config.yaml
num_hidden_layers: 10
hidden_size: 256
n_experts: 16
experts_per_token: 1
d_expert: 352
d_shared_expert: 0
hidden_act: "swiglu"
moe_layers: [0, 1, 2, 3, 4, 5, 6, 7, 8, 9]
router_score: "softmax"
normalize_top_k: false
routed_scale: 4.0
balance_loss: 0.00954
balance_bias: false
router_noise: 0.1
router_bias: true
init_std_router: 0.00957
lr_router: 0.000532
num_attention_heads: 4
num_key_value_heads: 4
head_dim: 64
vocab_size: 16384
norm: "rmsnorm"
norm_place: "pre"
norm_eps: 1e-05
positions: "rope"
rope_theta: 500000.0
rope_fraction: 1.0
qk_norm: false
attn_scale: 0.125
tie_word_embeddings: false
parallel_block: false
init: "normal"
init_std_qkv: 0.0369
init_std_o: 0.0458
init_std_up: 0.0528
init_std_down: 0.0528
optimizer: "muon_hyperball"
learning_rate: 0.00636
lr_mult_qkv: 0.5
beta1: 0.95
lr_head: 0.00543
max_grad_norm: 2.0
warmup_steps: 200
schedule: "wsd"
decay_fraction: 1.0
decay_shape: "linear"
final_lr_fraction: 0.0
batch_tokens: [32768, 65536, 98304]
max_seq_len: 1024
doc_mask: true
train_tokens: 576900000
max_steps: 8886
dataset: "wikipedia_en"
Below are experts of layer 5 (counted from 0) of a mixture-of-experts language model. Rows are named router (the router's row for the expert), gate (a neuron's input weights, with its number), up (a neuron's input weights, with its number) and show model dimensions 0-255. Each number is 500 + 50 x the weight over its row's rms, rounded and kept within 0 to 999. Numbers have three digits each.
Before each expert's rows: a language model's description of what the expert responds to. This comes from a sample of Wikipedia text that the model never trained on.

# expert 15
What it handles: Possessive 's, his and her, the apostrophe in d'Albret-style names, and mid-word pieces of names after a capital initial.
router:434449506462529548489598430384507503506498418515518443573492462391526389547450507530577488555511530545581543540491507390478507483490464484466535466411495532499609531458532464540522459437436364456512466479450452551485459486535654426520457467414481484474549557517525514454497493425489563435514391527587426432540552534483472553502500521442539482456432482528546549461569504539496517530434485504574510597499497515467558485487493534479429471582481484494533542449459585469523484465514476437557521407526500523472528449439432472437433518497466504497549425494503501549424514469409440569578525483550539451451552517561463504529526442580530374494567441448455524487472558583503494474459576366592479501470490539600483516429501485464452469418535396573501529469405487454522572516485512
gate0:446447615506481513473539456544466535493554454522565628467548497478517525526466456512434528529490515389548496465523491542441503531406509524529577505455618483451490452468402532482451452381471446469518455429540504547441541544522565465514468582528506451460465527544540482463529549512474409523625458626412484432513482451528476490462480352518547435534553446454525611515443560590508485502428501459503469485508550462435560442506528426583490492564523474490506457437497498476499521545464609540455465489518487566530492541414532563561480516507451499481457414455396418559491413485549474506484455556601474396564577421518510419489425469519653506462499493490462462485533518439477468516477505556449495434574489505604520457489504512472510452456558432491511499550476486504508523514492643
up0:493534524560461510523431423528604493475517460502517497501502498516507573507488571438475576581496542516523492443467474566415509535519517480455549439453485548561591532572458606497473490410485471497414583406489538540572470577516509473532475469445535582485535526563487534602512472509530467530480503472464537388564548544409469499485472560598518485444520556550474452547468520460467483611493510445579473466449502511475546640440530541528401504549570577475456503531486512511530541499391478525561478556515467573521425487384592427452524561404485494539536520451458494448394550372466513473496495503504524471481534491497534410535490566543579509461481504536438583497591527455439526573537573528488438533423451501574575447480622566406536480469463420422516536509501407516537497507482574
gate1:499464425417403665528518444530545523548501576461467508650514546522585458514543429580546455439484538481501581464438444447393537497480570529575533520567477437512433546413496535516516535537430527559450446443449426510383467447523490565488394537485565399533547625542452440467482439521537478567536455550451504499538460512483552569510550449516455561467503570468524486625566372552549460520489465507583545528590500508559570541522550545481465403466540420522509514615530503474501521497504437441481427581506475501509470560499444515501491503490474513469470521502553450434555508508550512504513485465510449569519469461480472496503511521477519516530508484437563543431500514484469525485416392487521466468477512497575556548467522617454486456597570440453459474464524495495519532427591442
up1:480481479484502491505474494578511515539494473544468542468536476516473483501495464509514462646477570446476541418476451420387448383517557471432518456536501588473500524603466570447593529492488545443557454579523444531489507475461510541434511465567528511481436523549475460538509598576502619461550460445589564614469511585430540539579522453437513551435532579490507446470637488502549561508563422439527571528507531508472437507546448534398550594433408458553442500500613417522535468499499521601520524445576528492470515504521633381487424433461492552520488496514523574450455524460462490529431521465443551484460538556542470500562529465530451485535596502465462540489527510501512596453372475509459570550465487547550478535546491411477529509521440506481537503488598504538485551520500498
gate2:445440577542537460499572507519377581545470508508561502512507488459512546574434524520492525471460552486571438539556488426559490577521542475478545477508602466514437488469512524390487503450513448499467515505445564560428463473450441449546447570441443534595661569493511464485567529448423448502479445492417520434475531553529437520552446471507532417428548613467376519482481528523557510504555513379496500510424467475428561507482477521525504560579463506576457459525436554518525484471584545543569424413579580570562575535509447528506456538593437525470473579489385501439506530506505482554511501585494444455490535492537435447537542516469456561483548437457556445559528546484507498570472506528519546593514523479460533516500475445443473549551508458408554436549501429491464478637434513
up2:521465498428558446498537504541473432586457452665587534490521486464479513502437504453475431464545551613578541548504517536537510516462466587542487513579509523471430483431479539460398418574520476490491422360514552528476573522586447536462514441538482535488543523560503473498520502525468572579387490549444591466481497531459542473555554509560476477398547489510510561521411547464496561461498582448472510502429541436498449499557493428541499548523532404531516452440454441573504521406543489397493529420507556563457560542438415528531449474516535572510442449531444471542524565588550573551490532585458497551515528448487485526580538464425521503525470500451619509495493502429585516428552572528451492382470579557513545512468462518521523478512439444456505481399503462565455547469568465
gate3:481443483444578508523529573517450460475482440523438470538478488479523466500506516492421483482435601513590531473559502487493494519409494530365483533454527427506549478534560425457511519572424419495547569645489500523388425598593455554510611453565421468560431558458533550496574516601447531532472472469443461471602497520501476497415536521507551461492361558511464546528545496428482502543439564505625517538488497449456505465444510496520504538580573511470425444522585518547568454579504512424545509472527534520574514510554539469544482507527445481614504428414546469527488498469467496456525535462534405483600442535528521487485582538609477522426496541559575500459478479614414502463465487518528557509553495383512533578499479445462542592520453481537532465497501453493511508525532455
up3:498458596548556475412614517500447538487472543561466381494398546469529446505532513523475514527380510536460493406459622421424524568458543572505522624437411502556499455423425554523409446551515514474498564503544522504484487472548481532465543487447467434527508465446444497500514443559540464513553456465539423562456517591525519546491503486514448479458575542477512520497541494540456553587609572546521499496531516422491530531501490532558508501547444527443537565569541514518434515606649552496491458550475511520557473455486527507492518557490522443385489518506478510553537461512480512509460408506545470519389505528539471464491568531519609556564547480645506493498535539398560556525503569542485438472474533552522448462577589460491439573404501431414493490460477481403520534467563531
gate4:474543560532523553533536510421561491479452476489459509423493510563455418530510526497490492561472568606436447449493567439512433500477500615464523393499447543537526521516477508580553570538506467581525547512465513508451551585464472546622529551571528437566585504521391572519491489419527591494542487529505467420546480462451538528572509548526514437543492424499470472576506462429530461500496513573549568470506422535494401487410501491527632513555520593383452565531521529487463583549511524483557524505440558550551489523481521523503534501478448565479479593524488482465577543444434560497537510559572487507461384484563582457376553463514532471556544528485524495438551539436575608513515461470531438571570432418583525526500421392535465475463597501496436471523521550479468493535453527
up4:546488429468517479518516512453462508474543546514546547483522535529544523395520512406471506445540535478480485546480453459549515424573544507534558486489556498524418442581479485518466464490516489522553520510532401466502457476399534489526453519507555498510542494502478559558504491557516488469537480406488476487506521494453543518471526329558522493435441523480413433544395600443561532474493505492439537580418499470490559609443388505564468550496561503583558578543547536515519493532470427437575519458432542481434419500448457539462564512526578407469448594569456588470499554430493481449446570508547580507550541403527442474647452576466575567466534578564484541471452585493545466534570532584508480415505542424559510437583504425479463454435486513476479472575477547425430517458585465
gate5:472408459585434529491571502558447501411527571608499512536523552514550531478539564516479457549479472526484497536511567485583489524473571513575598532558495448458577492436522475532566488507561452541431509504416539404514446471554494463506512548560544565455501459532490443482545541474542560449483508547489496486480547527468485520509531445513522471424453385480474437548430441631530442499465580501482514470448483482593591543510485527535504488543449453612559374394434587526476550421547566431532454514582558522489489561457540573540500589446546511401512431524477436395503511465467482622480486436529437535438541584495427452479452540487557508443520568512465422543455486504408432459544485525438498462564470586424478495523532535453420452550517534519461496475637441476539531511445508
up5:444519471492496463526427508547510460514490522504485559583463522521498430406489562532605492537511494491564477478417495497555428478561543404550511396547544527536435522513522494538495500471591350515481502469406381508637377478467554564542545411427570612495441511484450465469528528495453593462530474472485602484538439531460408517513558510559537463519494498433518438479555549582478435523479452459462470463510582457490463519608493622542539509475537437568483474435581443469487478473445538611551409546438502444553478526496470558418506471505525536423561418528425529502503444608541487531494505471470514502521484508547499492594506480486559475533536430382475525406456468467526516455519405442481550480515500496463502527495514485505460493496514459492494413479496603544476499628434517
gate6:554523474512374493451518605457545553507536469498441467551455583555417499586434488447493490460558493506486515551507550501449475559371470420419470504570443520600470505529452558560439499488440485540509526425512507524470457439575486590557467493444594542534528422504463484421481564509506476477528507547543583543507498550408499465578464454573469710497508499385550497583474577522545537556470476508518551464493459412476558546479560534564433489540453529479551426553450512491440547541438602556505476510546619526529504487486495424460520521564447557482495485549444458487591474501553494535477497540470490552545548474485584469395516501469543544475562511575453474425546482556439461444439591477400474488521569536461495490510513522545463486367534531473469565542485457517531489509583518
up6:480566550391472365625523414475541494546495504453449517474441360393494503479425480467582475538593519451424475481469512494456452542496540458608496458396545467521483584503545497513434463518379482508578483432541500508466531583443465562488474591537467511453497513441644487498518463491503500517476504391476502438532495508524479558501515403470508524551563400516532452605522421489420531506435512591564617528514461563520591487550469421518515434507515592460496484548509436399434559464555516540495595465546542562536463518423553531549509490517474506566463556513427466500477592496545496505458523471532558552540494539560538499432492444492503400494516533486573519536438521495512478485588494503536510491514460526489528544503501501544484524547429392494446480536524437504473523461386577
gate7:494525463573448487503549475493420556469455496497479507606572548368421587487487517576443498555515511528507398543628506384479498488490609620527492406439501473531446485454540591508464536536540598493456525549470443540484467502578468430463419528497512497485440416483476513534458510500519520486473526503536529436577539517504602601543590556519518547529480459545445480493503484472520470526571485436528517450571490417411484505404491595444456532510597441480442571455485531509425547519589413472511493517481437524612442405433530492475576544451559576563482502501417486470528482434432542595604409473469441441491519476457416545435504487550486523485507519588557491526469448586406531490503500467471508522430590497513503498524549496508522574530508435537507475541518569520484490513547561
up7:440358475581544488572462542576497525462532398407509552457475507606465488507522479582540584440459442513587414559495546473498442514450535489469513543498484485472518575570432540471449475520585459485534498545512515448532474472492543484584518498435484522612606496612489452600545512513470503474528533507471447572509463499484538558476426614456583571463478520533375488593421538498410501528493544459525502516479464506479556462555473413509488457543552445619577560432486530454509562492541508476492494523516448379477469511449436497418493557467467444486478578574497474460498496574487577530542469490596501457559494543537556464549509481456559507578391515398644583454452455469450516467531516517470423538520502519547485498548485513538526589577519476552550502457511489455477520473535593

# expert 14
What it handles: Short single-letter or consonant-cluster pieces starting or splitting names and words, such as p in Halpenny, m in Clemson, qu in query.
router:483488537480493486506407515567452522553528531477464544513435488550507443481553544532492524412524500450326514421484443535509532501549455559454501558475583469521377509497581498443500492542384464538517546477516488442529469491510425491448426522530524481513515436445510447465512533421567440438485464587480405480498607494546552462491524476471518524512440531512514454571449457569506494533477510515520523480396470535455468496515543441567435381522537484447510455406448455488516520527507552429480512417348554562459461526457586461512448552517562452550395628446513501431478642461585545474492531452463441480496465562441520608549519526530506454528479562515570571517458468442539570583476499467535459549449482510484509453547562483591410544501512457567505405496466486567536494561613535
gate0:468550460507574536459496563565433605528488429460468422574435537425486529508463588355482491478520457584498571487428500454491547460553536587451492525544547515540516356546511554473460527426489432496381477496499480472481501468492431470411559534531531525472378477512349448503582535438505510521551577443610507464509487567471558518509558486471571479487484555475513490423513482493593482535492527542471488457556503462523519502571495571508452494496526502519511405575630471474491533426412474523448471532550524622411558532521328536467460509508441452504371497511527486471509563501554523576526489523431480445501493473565436528525494500455481431508573486487536544508462503454563466508437584526517422489460490527499502451516470512457460523518596422486443547524540523402453455524485440
up0:501556455424550495457444494512556524581409516457579400561484526477542397499477456520476546596430444510592506475571495547505439585529503455476517492486505479520436561546507472502447435443504431535541576533462471498573456540403482540539486515525483527500512595524504609474521430470431451463625546522523658526547484510457500496515495520493495482500579525472557538556511510575493420464560566554509446465588474413540489491523474548504583508447522505563431476432523532507482577406494500524514558526401446489476481380525562442457437497580525499464495517483501496474518443429522448463585532515509457491571587513481588492487561471362451453434481495402537408539625497503458407501496424455405465548537525522495568525597561448517459539476494496480443502447482516560527509609487565
gate1:500531518622409503482523498376470516500446491426348495495486590538498469487472412545564528466479456474566470480551476519470431533478562606452458429575518525446551566437500476522546547525424519507446549485524491513471552505427499515560459530407475545559459503412439437372632479485475489521513520556467455503436483544527578436514506404417488524454495571453442441557466459510484543518503497509508517456397561491534538455554462492520491439523527468567364523514514451528459568455433457475456480524503593443442447464552468502517447620481487569470518497516525571517523643412494516488431422516537421523507515508494479454508504496567460426563484480532495457516516473544397500535488435435477509478503519454506598421541449624551538488437539454512449494457461466484395496534607487
up1:504501462465538453544469469549466423524562555539560480479467509530478424448444446395499533424454609494476491520485604500465504506403471460446488585560526498586492411501468535493475426530458479539498538557441429472495463380453496586578524535576539575488401503568483502521492520582480413432464553477496516432472481519465558521529583516481467431494541554553538478547624547478456517395462448507496528475486383532448434521535439457495478469485493486482509525456446488508506371553482481492623571387489494522458450473421461512514608578585509440482489469395522479493506482515492409540456518485560433432543523528509568548430573482468579370428498536450615535476480504518544494454524531439559481509447483462568454453557495471444515530428514556515549497480449490515550455485418386
gate2:473379556534458467568550499517446467487501506493508365408546510519507502453546586574502496463527510572580455517439461535411475502564480470595519528427508415517443542532421470577514510446526526548522469481475480569445593542448548417482530558495482460565464551451482565471535459448425468465481558570501436600496523561482496583547459506523452436509510539463440497579530411500499557422528470465537503571562428548564524531501591376458570472469512581427533459610557459599434487539536551484429523443543544500421522519562531555468524488458519479449512524549412482576509545541505485425540543480418531441546414479486483383474492544398434497499428603495549507486466550503483535527422433511522488461529501623519497545488406469550478419523548474479499585538520426499440558524513505
up2:533503459456465554511525524571476468535616467523551411552484466463521538472440563470477510541583485557535473482573458532499475545510533464490482547474490513443448577501472556557468450463413428528525508476532514600582500428511507440492468530507518611607408454456525550531503527489537494473434461539519484450458491539468441526433467445527426480426428669580530398579417518470453479548492489451578523532361457565483551534523503401546445558515496536465471467532551634550536565539452577476548452399435446487527444468541463492403570499464570652480469524535489563506468449503461473449437502457435504485490443523518464467488479541499501550565379483496538463398445491480486529469541468416459548561490480467478505525499370494530510491470471405545505419454557513497549564554479470
gate3:452507431425453473551574497551530552497526467474514517569519466484554498460532462535588509472571448454434513347406526468535468493464504456539566504435545558414534529559522491455468533495522465482531595492494458596456448473615516603454489536502492456476395559469441546472491501449525482463510528534495510513429533495416499433486486534551516423422458546454466493419495494464518450425546562515589393556450529401484483526436511432467510479507565523518430445469491517550578458434390502413559492516460556469448435609574454513530402501385523519505512490504546545481527533490484495492520558584539406416506447460454498477594519474570530514546490593510493517477529449527552584482509460591538480491370568592488462542544537449525482438487533492533481566494628602557515419486463547
up3:503466480455492601413444549537495470543500560420563522489531442468522461512453476475495539523511417505442531432505411497476552467474378524514436529461493419505534502471485483512492456427531563522450433609486501498471465469489483490527506394427422534515496445564566439420419402505423511483512474420467521528557487570464477514466364547435500556434553429504484500425601493512516444569553511499467546483522436506448536515445503567450502461474515501452569569456534517611481401606516469604614499512482466466551531497532482477475469561511484521444485506467550522502511494525488427503526592551468458549414442591578542560490502512511526633550450471542460432514383492494526554359485481489506552477502491458528458586627605582492497532563525540508453571494531537445590532475540549
gate4:530446425419564495545534596474559523520497519437478544598536515506582430521491656545489520507499469567439517529536512501548520507512600529575411495490565444512448496486533455475548584527480588443391548548431499529494497498502472424517548495503565536470477547462486488524473549488571542519510575434432484612531461421506458440498520449447555487534557529464569562419472427593415474495546448476526583489510486501472516514528447425530506513530583499494565501462466529457542483455547415514521498460465441467506520599462635487556451452460482445467490523482490508504478493635523541445608450481422451498468557551471435585471469524464474570504556571519608467505477553536435558440570435500503479571624489533418538445590477379559428499506466447490488605471549498455482549547472502
up4:558536446501519492562515506474523538464477421445484446507487507562471521561458556511514456425470465559464555516535499538561548467546540488468562537447448509553489503576468532537553478581421505578516479536552513482555519589503495583408493539466537487479599503527452436486495518371481502565612466561495499483432541481424517592530505523532554454546501539638415493597496501414441550498409398461546452502511477530527620536457534444437449584472454484559554456485480497453511504566480499513444492520511462453504436430577514532561488493530441521636611410533532549486502482499508582381541534547513488508621535563553460494501413513481541491496433569524537482493470602451527545464496437512534491527392500531553589570483462484441524445581483596567536496543429415464420555456508565
gate5:582455425492539505422551448575520494504558524515450566530390416483512518531502513508446471510549392468485457483440439429437448543550533534508484529560573415502483554553501562493482583510556520441420499475564487474494529490467531551563432500406491508587525488478528477551583493549480466455356459422550518547460426516468487459516472484512556517544476435556424515482543360499496555550462458450479449424454487475526495532581480503555462456466498472470472504474474502463516580511496446473618412571493565428572513533395412518520466559510506526477589541481453573452552563540600479584418489494446524498494405478447389387559488462491488550524528549504553518520502453392477498505503471492621482490456414549404513459507475495413490532504437526543421467458615462416440534492460476
up5:553502502480517428499439460437567474514452475477563446540463326533521586566538409517533502487463432441422432441446577495505457509533496427484511484448496374512497613422389470376554445534515437517504475488552547472485465475503486510545491528427452534509577415584559538475503480494530465510499525488417526537476476513413455487505588484531568574520470518469513502506436439422421605488604446523553478507513572459503517475525513505467554395616483500449533537513494400429582498557544478461466532474452470442562538502538475500471504377576467431366514553506482410504564370526522539498464438545467473494520393482481505539569474437494452475497459537537482515463603447433543506506452522469551481486442529436456418527488475448582476512459576551491493550506501441545527452487523513
gate6:453497516604525518490519506535499581531535422527576519541536582434598576540508507450510536518531556540564453460489483485502417423487559554486510459502546475518510422499491477471492588489499482550498488470490374576499467514436481456459455556399530452515451557501492500517447486405446567485526431539508565443499610503449439483417437503477416508544469560558552524615471474483483478504516428561534377531512536526513431389540451494478547505466495457446458548601448632594570556515545458534502504472551407470532443576461421439387490496403407556498515568506408492464487502504509518558468499465510464389431527488501435385381518475590467532519539530548427578472499541510581569493536443443521520458423466532535504496446448457526489539534476531526544561524557499548505415506555473
up6:509501408500533469466419384507565496417538565428457455421418416570414477419445538515562547518458497515476488515469544449447536549543413550482571453559551529572469484510482526564467434523485531606414479477595499527449525455502507588481478513552456504462563539463550447433495504583432532455459563564477406499532524541564518447422529475495490478507516514461472531493508482475586414531527486506469573556501482427474499544439560539441415513564530595469545431392627390443470484517525559534513547446506482595493492463563534547484502463601565519452441604420469452467509550522571486459505482499528489518453453456463538605536573524482508456522510527408496515504498588444452398559559544466559499596532519531480543538482485486465518542482454553534532480559452530401412506423453591
gate7:459569468534417450475578635389518572486509534496546485565401545535541419506503549437532548489410534585520475508380501506566419530538504432474471526443482452543486568525497584491442496456535480476489487502474566442534445496495553468475515494492517435481432557418479537463599461541530562415517518586396552524511456416500559588474454391517460430484476466402480491524481468535484504466477451526500381467389513540546522499483490484467413550595522490448527503505426501432473571430457427530464558534536532439494497506467533536482412494486607519493577504626563438534424568504529570511607448459563498478557470482512429455541549498509506419581449550508498533527513512481497533489460459499633479465522466467519480467514510434576451519489407457438455496520545496559564565557528408
up7:518485468514509523503508479564534470524474472445507440561525463436601528548485536538467498426522445419556536546566524440481482507507561515463477537547498457462590500535537436620425468498454588530545462499645499467523439496556458442554531517508423471528464485456412466508449404505411421510486420473477457529424573494500531491431475549503470518532486444466459458414487474469500428450532426412502395547509551480582568518624495564648472446637465569478451541482540588572508539584558454512512476557459531499548494429564561494547595493610404518499403585498470537476391497511571492464492511550529485484438543487402523430457458532470513548533482571502529524526598511537516599486501563510511518544486508522511488538507640460475476504498551463492445428521511443522583494488500535

# expert 7
What it handles: Suffix pieces that finish a longer word split into tokens, such as -ion, -ation, -ment, -ial, -ator in discretion, enslavement, constructor.
router:494415555470550448368533494497511441495612569533547524413549555445483473480531600538533445526455537450509515560462501575502546430489447470433544488533529535509504495598461486528537468555536482505477433494553434447487517497473497504483458458568498447517466509469495520537470534512460452508468492575467496604505591541474485469425443516481436533486583562535483543515480468402506561418555540456412500466430317394488509472511529455530500519539502526535557437586501457463589514443518580412548550460553490597549517512367424587476496385385463500552576488557472464492447492475459490463521498570544483464597509493516481521527567534491361529486597499509434565553435449448435555543462463489458460549483449519529494514523513544490392534572516438523553468520571490537484442551462589
gate0:511471432459555515502476555563429496453488495575591543527457510501518462502471509588496471513498528513501436467587528532515542564527571496477488494454618503399463594527565482550527493465562416439531547499429508463463472563462603566520514525440599465484486548609596429376419527651551495515461422471482442530512458520520507518424567459412407521429498400544380603538459491500557487475455538447558463508587518508454474499510617510499514530524437526404566513565545465504489488471531490539537433549472593474419509443506539487571490505527492514508405571505471550415441610452539508460574524499521423548491582534471558553456466533402550459444485542454557511503416484517519543475495575528511481515363478494571488459495512488547421550493436520497533454477521522518494487566504484
up0:450516469544452479590549433476503501430571481446489389487463543475572431431490469432442501568523613491435512517436597497545464561468551541453470567415527399468578465549440463544494496474511573472507510481488519382448497561492474484486550518480506495534358524434553493406560530509446420497540569497514494393396520535447503477554473499549356504498547420531541577432580508572468500492462580392451525550436561480455473534501506462536472508491488428472471527529595496443453435477499514526481514469538457559557584550542501546469426488518551516473506353411508545498482557515480545496492518568506492432544516535493520464542528451551466479538567587563467390531487497469504443456467484544498526502521557478527504436354469506441407432499475572490614509504485545481546567431507513
gate1:589515494471536489460510479529544469509541527494511538542420459471517476521519502491463448525551530512463566498593591426443434517464530444419483424532503513430604491520572478480506513569452458578466541412426538450539442466461515546402547467436492541461437565447540493500448449532432467515531565525526535448593531578543499612396505486508619608546511476584539532566562554455463527463496548441536468565514434477544618566499522532426484479580412558486453545503517467485482535511542452583490446477471531415517583500475461511414525469542500467520606348539512505514545500506456439396522525554502471549628582545465476414452496436505511518469549443497494567553466533520573499503573489517494519405494571488529445504477496554552472483451443399458484545436534573465408417423491490
up1:585504498506530579568450466538515532412429566532476517527575644501457476520509461484504531466455487486559563473534424450509448464471552601449522496432534574551490498456483513490524502536473442364429432527498490525490449489496531496591500600468502364500506501606470476598507442461414571517523419504552528511501481538571440524513607504508424449443410458403509524392468492478494473468565529576512500458513430526493488489495444423514555474459584462479494486545482530492554460469456478435419468542515452606402424525449519533501567468452631482521510493462425566482456627513513427592544536527491507500479575513458597399476538435451407494468526520429463555521549544523510556477454482512460496562525480605485558578575526414411453530510523497512478528503499530451538519499549448
gate2:508532408534483447449450572449569585514518504496565460519554520475524526519479450562516472456480587471476425533461513544530528447571396456518509480489467520572480559585467438447491485567476536495524419506571677452479460507528553511576533434414488527483465516485624492530515514506597560427571531472536447515494425439497452503529504371491528422557496495475555460464572491475451532491425491470520599480498505546469501531553610513458621527506557389498472450518452497429506452398531601572557474544555500458540552526462411564457527464510436594481555471490480486491491470489588452464438472432409469447535607502521470568544476519530523519574445468563513482474486515481474522452346508442517472562403516497493450503504409548507462555540515467526517447448456459462458586572436463
up2:592456524530513473522530468509520575435609511549540531453504471432555490542482468538502529460436477488517526449513506512484429466450537431442565418510415533568491513445531533403481479582495516467464466513421495437621473514534497562516485527537498544428500484546468537543415458492434446517493561564477551475473585376461599489528572374474507526460506510486565554543456596512401515486592515471437480531464411461583545619495526532518519518476441550555535487429516500513515492443490472497579496561563538544543449522440478569452552480583581546387503421452488404486464561416417513478484550464528425431540592590450421459485551435496475389497475445502432506458488544411495512533509498493469564511538425488547504441487424434540489537543531468477508467424578420499497513574420594
gate3:585642621470547413408392470508581492503548489520533582506521453538449530492522515554494586551500484432562493501478472525473519532425578476524405453544516595433483546615510523434458519511512508388472512508461522547491467403484494525515520454461461528493460469517436519499522531469514531422546391528543540528466693444389467614571438505466550527481499486487544451425609539431497505484496495495526512523576512476523433516383536531418530600512525430555476529520554506509548448460567501448471492377514470518468518448511383508540442472546502558527510534431429533578510507571476502509568514524532512494552538592568538489509454433453515529462489577502405563515460468552438513521484449507543496467497410483396503446484485451489569488480480433564504508419485476490473510552518463
up3:445496484617554509379584511495470550514502559545556504488480501521476454475588437446521544517471523511437410503508490509477487487458479552511528408446444507526574531593516578563403527525487390611478564553387521497425539473492503583531535493473414460537540420544565480476518596550429456501584421442491474553567495561474528500471506537455469493512552529499590523578523508550485502498490529651478497532472479514463405501465461477525437537519501520501489530457466530457595490451431546544490517563499539525555481499458401531549513322435463611486465484384480540413492474511472594442500452485510392466534558451461465479467530582500518490450525465451391529567483524548456556460557521446456603487428474465485540529471575546540510459538439605501539457483521523573512535549536498
gate4:563465503510491474507578499475511538514528486548552548397422459455468583531609548547487483495464507461511590448514514514550495490438463482524491439565440440419512506627520510528472474461516422416536556509583516462524473513424403418483468615463526502464546487476483515597455473531441488527455567465491531511583500506462607519474428503576442527387475461510501443418580550495441563490498458517519583461459547501431471602484454500509417546445571462537511471516575439509392532521524477464540461537502501508490482546437453560511573511499486493408505475438499560398418500438487598444476551458427433443447541423403428482455475514539539520414547515499494446585490566501589468510439608511440500527508525471454556436404437425516453554438491542479526511547372543427521519498546432
up4:524465461524511550510504546455469588502559521468539521527458505509418551487478507531485558486503474485508537568435492530479493496590498444526488466489545458492505468462507451383481492563493471505524489389447496487544493506481361535482444514455577507462561533472429537569509449491417483550468550550428570568449502564371540413522511416432493449563513546615600456593558540508456504437585450491404463533510617577536498515459484456525496462477580547504495550419432471633544548408513544511446510496482516550490602456462514572428568473508540544519469529519538500571507526591510531530514442502515465588564511544516508490547492548422448473639503485582549443480541593421532468416435527547480502475468438577453416527507514536481555589515584497515485487485433428528390527546399508
gate5:534484570408456596415533479507464509492495468455516540487478585548487451549448507488542482437398476550472486437547464518543502561404593508443541527483561504450435426455511475428436527390441589530487541442492412515540507478571509485475482469568517534551507539463576390574539470524645493543480566552537550421479538501612510466488535450504488509582554461513576544477477452589498568511483451497420485485524530499514495446485523511469407510497458544487571521543579554467521463519468461546508511513563525535425537520465611579538496511454541476585419560548462421448470381458488496492478504576439572540557531457385492561424497490466422488491503468429460492550501363480448352481460533450480557533526439402443505509529528505548549502560562560408530508502554473508510475541527419
up5:464417465578569523494586450513621538508578546452502460477465516494449554492455487588496494479486543515505484552431584548466434608504603479415505464531473438552526499571535609570526453532452461501464483537548550450386528415516607523480483427579499517423503473470483473479513520546458510506477488531488506555520559433539440471446506486547541528522425402474439484423479513407485521493615462435475491558556582656555596508539481473500505584506471480550483432516516514493501567461477464456525504419397443517520606472439413533515540432497500425427478533525517559532541532456555441535543461489520575435528388505572502433502526508446581502480472436497514483444501607458453516443543479591563528491494542500589532497536495502394514445467550480461574488597514428509407528486509484
gate6:454485525418579520415634492482544555510374606514565435522545550508474507504496438588575401474493466592493450445538455489482530582424524590477513457545455488567620539449533595457484548491443476568406467552447485489497482488414524510474433450494526600487514437525457537457473491555585464497523492588512546530501560499512515595464494498546454535511562455465511453559501497466472566514509460593556617468510407455532518544480554489533542478548473535415461417576508545444590520502471498485483531489544496504525454441467479417422589489513473406497516443582514414506540546477566528536565547442441563473501523522598387506563475476468527500521488590431387444475519518569465526474440592523493514557495512489452487493559545502503477504456589498511475490403542460445528610454542483
up6:596601506535431448556511532465583568499500489481509563525480528492536451577444536429462567470459551494496458549494484422470454424514522433473461584478458426540572471502524399531495447579561460496568512530499443530518439457523472518436455522449467435575385526380456493548366460455477529567458494478359528520541529438418416441498507466464538507569448464535449520538509504551567429480461613501497382538453530541449537536521512473568537536450532530480563562446547473494518460481531435538521479565467466505518491521539484527602448505512521579409478479447566422478521537502491422470500419499496467579439543556499568480480561488608400489549435555502488497535406396457466487481483475579462472481410418497575519481418488484530509398465471496484549483526437425594566492511449516
gate7:588482528536512530479502638506597612516527439680558531649462530592584552508362384423503477497529552419474463451522538515440577565582458466475525474498479405545453556520515592452471501429526531451462495518532502482405391567576489493520507464504543484531444492503415548464470433463478532428546417503556497485484552522465493517468451507540497483522561376498445546441543466531516533555486481586574516596374507503540428502391525487476369497521461446511471511621451445506487528470507565491453484503555490522461439494439558497499482439520436548528528525510493517482504497466493523501495501480530456470544456493508450538525616568535506469471588527497415542409516532468581542484539466471502552518545546567479504445528513507541452478516577552461483523456485520454518561510479523
up7:496552458521505441461495519546575500558420391436472460523551445498512555482404429561450489481624499504593471457510548549469545443484459531479484526581439513467529480503461448425529510470527490515588451515479449553552556518485532480504497462580514492536420511399409479427483457509470479612527501453530422507474514575468474466549497517512482468605599511448445425553494506506504520530567574563544494416487565497544553502555483533418504477461561474430506556546466574496525474567590512492539461464521441551567416552529390458511548588443522537580640482475536491427518600584474425530529387473566539534540486477480537487435446491427583402486494461492405521496548447451566453500492484474581415430584505514487445532535523553476538531458500524547469475562576538473550522435552621